From a checkpoint of a small mixture-of-experts model trained on Wikipedia: 8 picks a token, 476M tokens.
Below are experts of layer 5 (counted from 0) of a mixture-of-experts language model. Rows are named router (the router's row for the expert), down (a neuron's output weights, with its number) and show model dimensions 0-255. Each number is 200 + 40 x the weight over its row's rms, rounded and kept within 0 to 999.
After each expert's rows: a language model's description of what the expert responds to. This comes from a sample of Wikipedia text that the model never trained on.

# expert 24
router,183,171,249,165,154,201,185,195,197,111,183,197,222,236,210,131,131,316,262,193,153,227,280,257,169,157,234,196,250,241,220,253,168,136,273,203,265,203,261,186,239,137,139,214,207,249,230,234,270,226,229,169,150,222,185,163,176,224,253,257,240,270,249,240,191,216,160,187,122,155,205,102,188,164,244,166,217,177,235,260,169,175,282,193,192,227,194,302,205,229,195,222,182,172,227,185,183,249,205,207,194,158,206,247,170,197,245,173,133,258,224,156,138,176,139,194,236,225,160,128,140,174,175,245,120,222,153,117,215,210,181,208,180,175,219,188,280,200,202,204,243,201,183,268,157,194,187,173,159,146,159,121,199,224,250,189,227,246,153,226,237,174,227,189,172,231,252,275,236,206,268,225,235,263,258,183,188,181,138,182,166,222,185,139,161,214,222,161,240,171,249,190,244,264,248,156,166,263,169,207,201,246,184,169,232,201,140,188,195,190,131,193,171,240,218,148,167,200,201,215,196,206,183,182,179,196,196,152,213,199,158,226,120,217,201,112,140,167,183,187,223,174,231,173,163,185,176,226,179,214,223,204,116,153,168,200
down1,210,205,173,250,222,187,210,148,216,246,204,172,183,202,236,226,178,203,181,272,201,150,160,216,176,124,162,194,175,212,164,216,243,129,184,232,254,227,250,225,201,237,149,201,215,86,165,192,261,176,245,272,182,164,230,183,285,207,135,192,178,180,258,188,246,193,218,176,194,213,164,216,203,192,237,272,188,244,261,125,191,244,226,249,227,207,176,210,232,260,157,300,123,188,239,223,152,249,229,226,138,98,187,168,195,221,249,165,171,204,199,190,196,134,248,193,181,230,138,229,273,249,152,179,222,220,177,149,244,142,246,236,186,208,202,171,225,249,170,136,166,285,131,130,134,169,181,175,254,234,203,277,216,225,195,166,218,184,261,238,179,232,213,294,216,230,223,223,180,205,246,269,202,216,139,193,213,218,183,217,216,217,204,208,204,229,241,157,185,233,219,268,170,253,183,207,177,258,258,252,209,258,225,172,214,211,220,174,239,131,194,213,167,264,189,130,291,158,248,178,179,227,173,250,181,130,187,239,236,245,198,205,168,139,227,287,222,216,193,206,199,232,224,203,181,238,201,186,206,153,159,296,205,108,267,234
Description: Two-digit numbers in dates, times and UTC offsets such as 07, 01, 16, plus closing parentheses and table separators.

# expert 6
router,178,280,179,189,275,235,234,298,184,202,246,162,182,190,197,218,203,222,161,174,214,271,227,172,179,195,299,259,235,210,124,210,228,256,256,184,238,209,159,242,227,230,216,253,225,205,238,238,186,139,154,260,127,237,169,135,269,204,188,180,174,159,228,128,234,149,66,224,123,164,239,152,238,205,195,184,156,148,205,241,158,252,163,227,175,185,156,275,192,190,146,188,164,218,144,176,212,146,158,171,183,202,208,241,145,219,233,172,190,262,183,198,243,232,257,176,218,271,232,225,165,203,152,234,236,218,234,217,216,201,171,178,234,201,178,273,222,125,156,244,173,192,183,195,209,170,198,198,218,226,172,152,164,247,149,130,172,226,186,271,173,135,164,231,140,223,107,225,199,217,150,154,251,231,249,160,180,136,252,218,270,215,187,176,210,212,235,226,197,236,180,218,240,193,263,291,244,246,145,202,261,191,157,231,240,161,186,211,167,193,282,222,207,177,208,174,233,214,218,134,194,229,184,168,117,242,172,235,196,245,166,257,262,166,208,197,161,188,122,245,142,194,203,225,169,179,246,233,247,219,151,158,193,184,229,218
down1,173,102,220,213,205,232,288,206,197,175,172,170,215,232,318,192,180,145,170,163,168,186,215,169,207,118,196,232,211,183,209,189,195,159,181,200,204,251,183,202,127,244,169,126,219,149,203,213,156,184,256,161,201,178,171,159,195,256,276,215,189,294,217,197,253,100,260,206,193,241,176,144,170,249,211,144,251,220,230,191,228,225,212,150,194,145,264,175,199,102,171,241,191,121,205,245,171,227,162,224,168,131,200,185,174,178,187,199,204,184,175,272,211,189,218,259,238,66,269,186,256,104,189,245,250,175,148,239,240,261,153,163,198,238,207,227,177,234,266,150,164,218,150,223,172,201,184,171,173,206,202,251,244,186,175,192,161,202,202,150,160,224,173,206,196,204,226,251,209,192,149,218,206,221,242,246,198,165,221,176,221,343,205,156,120,208,195,219,258,183,234,165,200,239,168,203,227,183,234,181,218,269,176,196,164,171,156,192,251,251,239,142,190,203,166,256,226,250,219,209,220,171,245,116,171,264,210,257,194,111,213,176,185,236,194,190,224,192,238,167,245,222,233,176,275,228,212,177,232,232,160,161,221,238,241,230
Description: Adjective suffixes (-al, -able, -ous, -ent) and quantifiers or numerals like other, some, new, two, different.

# expert 40
router,229,186,188,151,201,130,134,182,255,207,168,149,218,124,222,151,195,171,166,164,221,215,125,167,238,227,165,192,188,200,244,185,243,142,185,228,191,238,247,162,187,208,242,260,144,251,252,191,210,178,172,141,165,142,253,258,168,183,156,171,144,177,167,238,237,184,206,184,231,272,208,140,163,154,210,190,134,208,141,229,134,222,246,216,237,180,212,137,159,197,241,159,249,194,84,225,143,273,267,281,169,133,264,86,172,217,228,138,165,144,266,184,189,194,180,172,197,250,173,209,175,253,215,250,152,227,190,237,224,166,254,207,211,212,254,196,127,203,134,220,191,203,207,217,212,211,238,169,147,169,189,207,205,218,202,177,213,229,245,217,203,126,244,180,213,187,105,205,244,226,264,187,237,198,191,175,210,219,244,202,235,156,221,198,138,162,187,190,196,226,164,250,216,160,223,227,139,168,255,186,242,205,138,119,188,234,203,196,183,217,173,134,187,176,100,253,228,181,167,213,185,254,161,128,162,211,187,277,205,265,188,176,182,202,159,116,250,159,164,201,242,255,223,190,194,222,216,160,256,113,178,166,155,170,138,222
down1,133,115,201,174,147,200,152,188,178,242,224,176,195,247,227,201,205,207,102,218,227,241,251,239,161,229,189,196,206,224,199,193,217,222,211,211,236,183,208,271,179,179,289,291,136,159,201,196,162,198,236,206,208,186,135,292,209,200,258,141,202,210,149,154,157,214,275,216,177,236,172,195,190,238,277,161,176,222,207,229,196,160,171,198,185,126,213,221,194,221,248,301,171,175,234,233,243,223,195,238,150,238,188,240,182,159,158,171,200,214,205,204,92,234,201,221,154,270,240,133,221,184,168,163,170,155,176,193,232,157,174,165,187,238,178,262,205,207,170,123,195,241,150,266,170,149,202,255,193,239,183,153,216,243,247,205,184,204,200,122,247,194,238,217,231,221,262,307,188,255,216,158,159,123,223,219,212,231,235,192,186,225,138,191,215,208,158,227,205,178,186,110,207,247,246,229,226,136,158,185,159,252,159,150,236,140,169,264,224,276,131,165,177,233,167,217,117,226,201,209,210,252,192,202,191,175,155,229,166,136,234,179,207,226,249,261,149,109,195,255,179,227,144,225,249,196,180,107,215,177,164,170,147,164,214,246
Description: Prepositions, mostly to, right after a verb or participle in narrative: withdrew to, returned to, heading towards, into, from, between.

# expert 57
router,221,185,199,124,79,268,222,183,120,210,187,221,189,155,210,182,227,152,176,222,147,197,213,190,192,177,180,217,198,222,184,150,121,162,176,152,271,133,151,244,146,220,222,100,173,225,229,192,223,210,180,232,237,166,181,151,226,153,183,261,224,258,266,194,181,155,220,158,153,262,223,109,176,124,257,185,187,222,221,296,274,245,211,234,219,177,129,234,132,295,202,198,198,139,192,181,164,162,168,197,216,155,215,199,224,211,224,197,231,184,231,231,221,237,147,278,205,127,185,166,267,143,122,259,177,260,187,91,187,184,200,257,180,215,170,145,214,276,232,166,196,217,207,264,205,240,210,204,178,171,204,178,178,160,192,197,222,156,172,256,245,163,116,214,202,163,197,231,232,217,237,207,154,266,175,194,177,258,152,199,182,259,129,185,137,212,210,165,226,238,219,193,222,214,253,244,239,184,177,199,227,180,242,229,253,221,220,210,184,160,164,237,133,156,170,238,201,276,159,144,220,132,155,207,217,165,185,216,202,247,269,254,225,246,214,180,173,155,176,186,223,185,232,147,222,185,218,191,141,247,263,201,138,178,195,183
down0,243,194,261,195,255,169,182,185,197,208,156,177,206,174,200,276,193,215,183,167,217,162,226,191,263,166,211,193,208,154,205,255,136,170,195,156,178,195,199,227,231,217,180,193,172,137,98,143,138,182,224,176,242,216,187,232,169,172,223,194,155,195,221,220,213,210,174,216,223,169,218,179,210,192,262,193,299,265,116,144,284,194,255,221,203,243,187,208,162,254,211,190,212,161,247,221,161,287,232,245,230,177,205,143,229,269,183,194,227,175,241,166,209,171,168,236,136,196,182,175,200,151,144,176,161,208,212,228,210,240,225,172,181,148,220,237,187,222,255,179,203,250,176,215,231,239,230,222,211,114,179,138,132,202,176,231,178,167,239,170,242,176,112,255,246,109,208,219,242,237,134,180,145,139,223,191,233,238,166,140,219,204,193,239,247,230,287,188,235,232,253,225,289,257,204,92,177,196,142,188,200,258,177,214,173,234,204,173,216,216,288,254,227,207,181,173,109,163,152,187,218,189,189,231,289,240,213,247,237,214,180,276,174,181,225,224,236,136,156,166,204,216,135,146,201,63,191,193,128,206,158,197,191,168,252,143
Description: Digits in statistics, scores, coordinates and ISBNs, particularly the leading 9 of 978 ISBNs, plus degree and minute symbols.

# expert 56
router,209,171,175,163,245,169,275,223,306,239,188,226,142,121,244,120,207,115,237,165,170,219,166,188,166,254,186,140,143,230,194,141,127,226,245,201,223,219,229,205,228,217,194,152,143,174,151,269,163,182,178,233,226,222,205,161,202,136,255,283,178,173,207,174,198,146,138,201,202,181,227,262,154,259,169,139,200,252,210,182,214,180,212,201,107,241,243,191,239,216,206,178,179,149,161,247,202,190,203,194,95,201,243,271,226,200,180,195,140,262,208,213,225,211,151,162,194,195,232,213,235,170,184,275,240,186,196,157,177,223,246,161,211,185,193,211,175,161,210,211,240,213,186,193,170,135,147,176,247,136,189,172,176,236,189,135,140,198,197,215,178,136,193,117,213,186,217,279,242,242,209,236,248,208,177,204,193,182,242,207,223,224,251,193,242,205,174,191,256,257,174,195,281,235,218,210,121,192,225,222,224,130,171,229,288,134,228,218,273,156,168,236,165,186,209,262,174,199,200,228,202,167,212,134,135,249,190,146,202,224,144,267,264,210,226,227,185,201,154,237,87,202,145,178,162,157,273,255,242,222,207,136,193,139,186,180
down1,219,232,174,198,194,217,201,161,164,248,188,203,181,205,185,218,252,279,228,237,142,237,231,246,183,148,163,245,250,203,211,199,163,168,162,146,229,205,229,135,197,161,251,188,196,125,183,178,153,336,173,169,146,122,165,270,200,214,179,159,225,167,109,216,249,177,154,183,178,156,174,272,231,195,239,180,258,203,218,149,143,137,241,169,122,227,235,155,158,192,221,234,224,191,169,179,253,199,250,185,202,229,225,210,211,263,200,273,209,229,213,238,232,133,241,186,182,236,197,241,148,216,217,260,214,270,167,198,181,185,199,215,166,238,166,207,244,157,304,128,202,185,192,282,90,154,170,224,147,186,167,254,212,175,164,223,239,182,168,228,184,165,162,222,214,181,237,240,210,226,154,145,195,271,205,191,170,211,162,262,221,217,164,198,230,166,212,197,283,149,224,250,195,265,212,251,164,181,234,216,240,243,158,145,255,126,223,188,233,160,177,207,94,230,225,170,141,254,215,184,212,121,241,214,179,172,216,214,206,262,200,263,249,135,200,209,198,191,213,197,188,180,273,190,190,182,174,237,146,195,153,207,225,133,162,94
Description: Number words and quantifiers after articles or prepositions, such as two, one, all, many, plus high in high school or Highway.

# expert 1
router,280,207,130,209,178,208,184,268,117,227,210,152,240,251,204,255,189,307,280,231,228,143,281,244,150,133,236,226,179,178,162,190,212,170,284,226,207,185,220,205,181,133,167,186,221,210,184,176,219,252,249,234,182,137,209,138,250,249,276,164,186,241,152,197,220,165,174,210,227,103,237,215,246,173,140,165,161,244,177,306,236,228,188,164,257,146,185,247,178,172,228,188,140,221,189,161,243,222,148,146,209,183,243,212,174,179,273,213,197,278,197,159,282,160,236,223,219,223,181,224,255,138,191,231,186,225,172,147,240,205,118,148,147,176,232,234,192,178,241,223,263,265,177,226,164,212,260,144,220,173,221,155,214,167,255,149,201,215,156,207,174,147,275,164,242,205,202,189,255,224,215,154,251,178,228,168,170,172,175,202,211,172,178,170,210,214,158,206,155,247,201,185,220,269,267,183,162,177,184,205,222,226,272,212,167,166,204,218,186,232,222,155,260,214,157,150,217,145,156,208,172,207,167,229,183,157,185,241,189,213,248,124,158,145,170,183,202,138,150,120,193,134,191,223,165,143,219,169,132,213,207,177,141,244,215,194
down0,183,201,192,75,187,239,211,151,182,260,206,168,113,254,253,214,213,212,144,196,158,182,204,229,171,222,205,190,191,168,224,194,216,186,236,227,157,171,185,194,255,221,189,182,246,209,221,209,224,166,169,214,210,161,243,198,172,159,208,264,251,183,151,201,150,178,259,223,149,187,232,231,266,221,206,245,190,167,175,232,275,190,243,272,203,192,254,197,192,211,188,188,169,160,216,170,191,215,195,120,195,229,219,156,252,215,229,252,186,147,202,295,228,247,181,254,251,214,164,190,246,236,177,192,159,154,279,160,224,147,215,96,220,237,240,169,258,256,241,132,235,173,217,210,195,281,183,234,188,244,252,221,260,195,186,181,236,154,165,220,181,178,156,252,287,304,202,200,220,279,208,315,120,144,195,218,191,173,187,253,210,142,150,172,261,167,233,180,209,244,142,213,222,258,146,167,211,195,176,191,179,202,170,234,217,256,201,144,228,126,224,208,157,235,216,143,253,264,127,163,222,235,204,147,229,215,188,163,154,240,219,175,173,174,133,181,286,195,234,143,181,128,223,240,186,252,199,262,189,210,187,219,236,258,142,133
Description: Digits and numbers in sports results, years and tables, e.g. scores after dashes (–1, –0), U-17, League, Cup, Championship.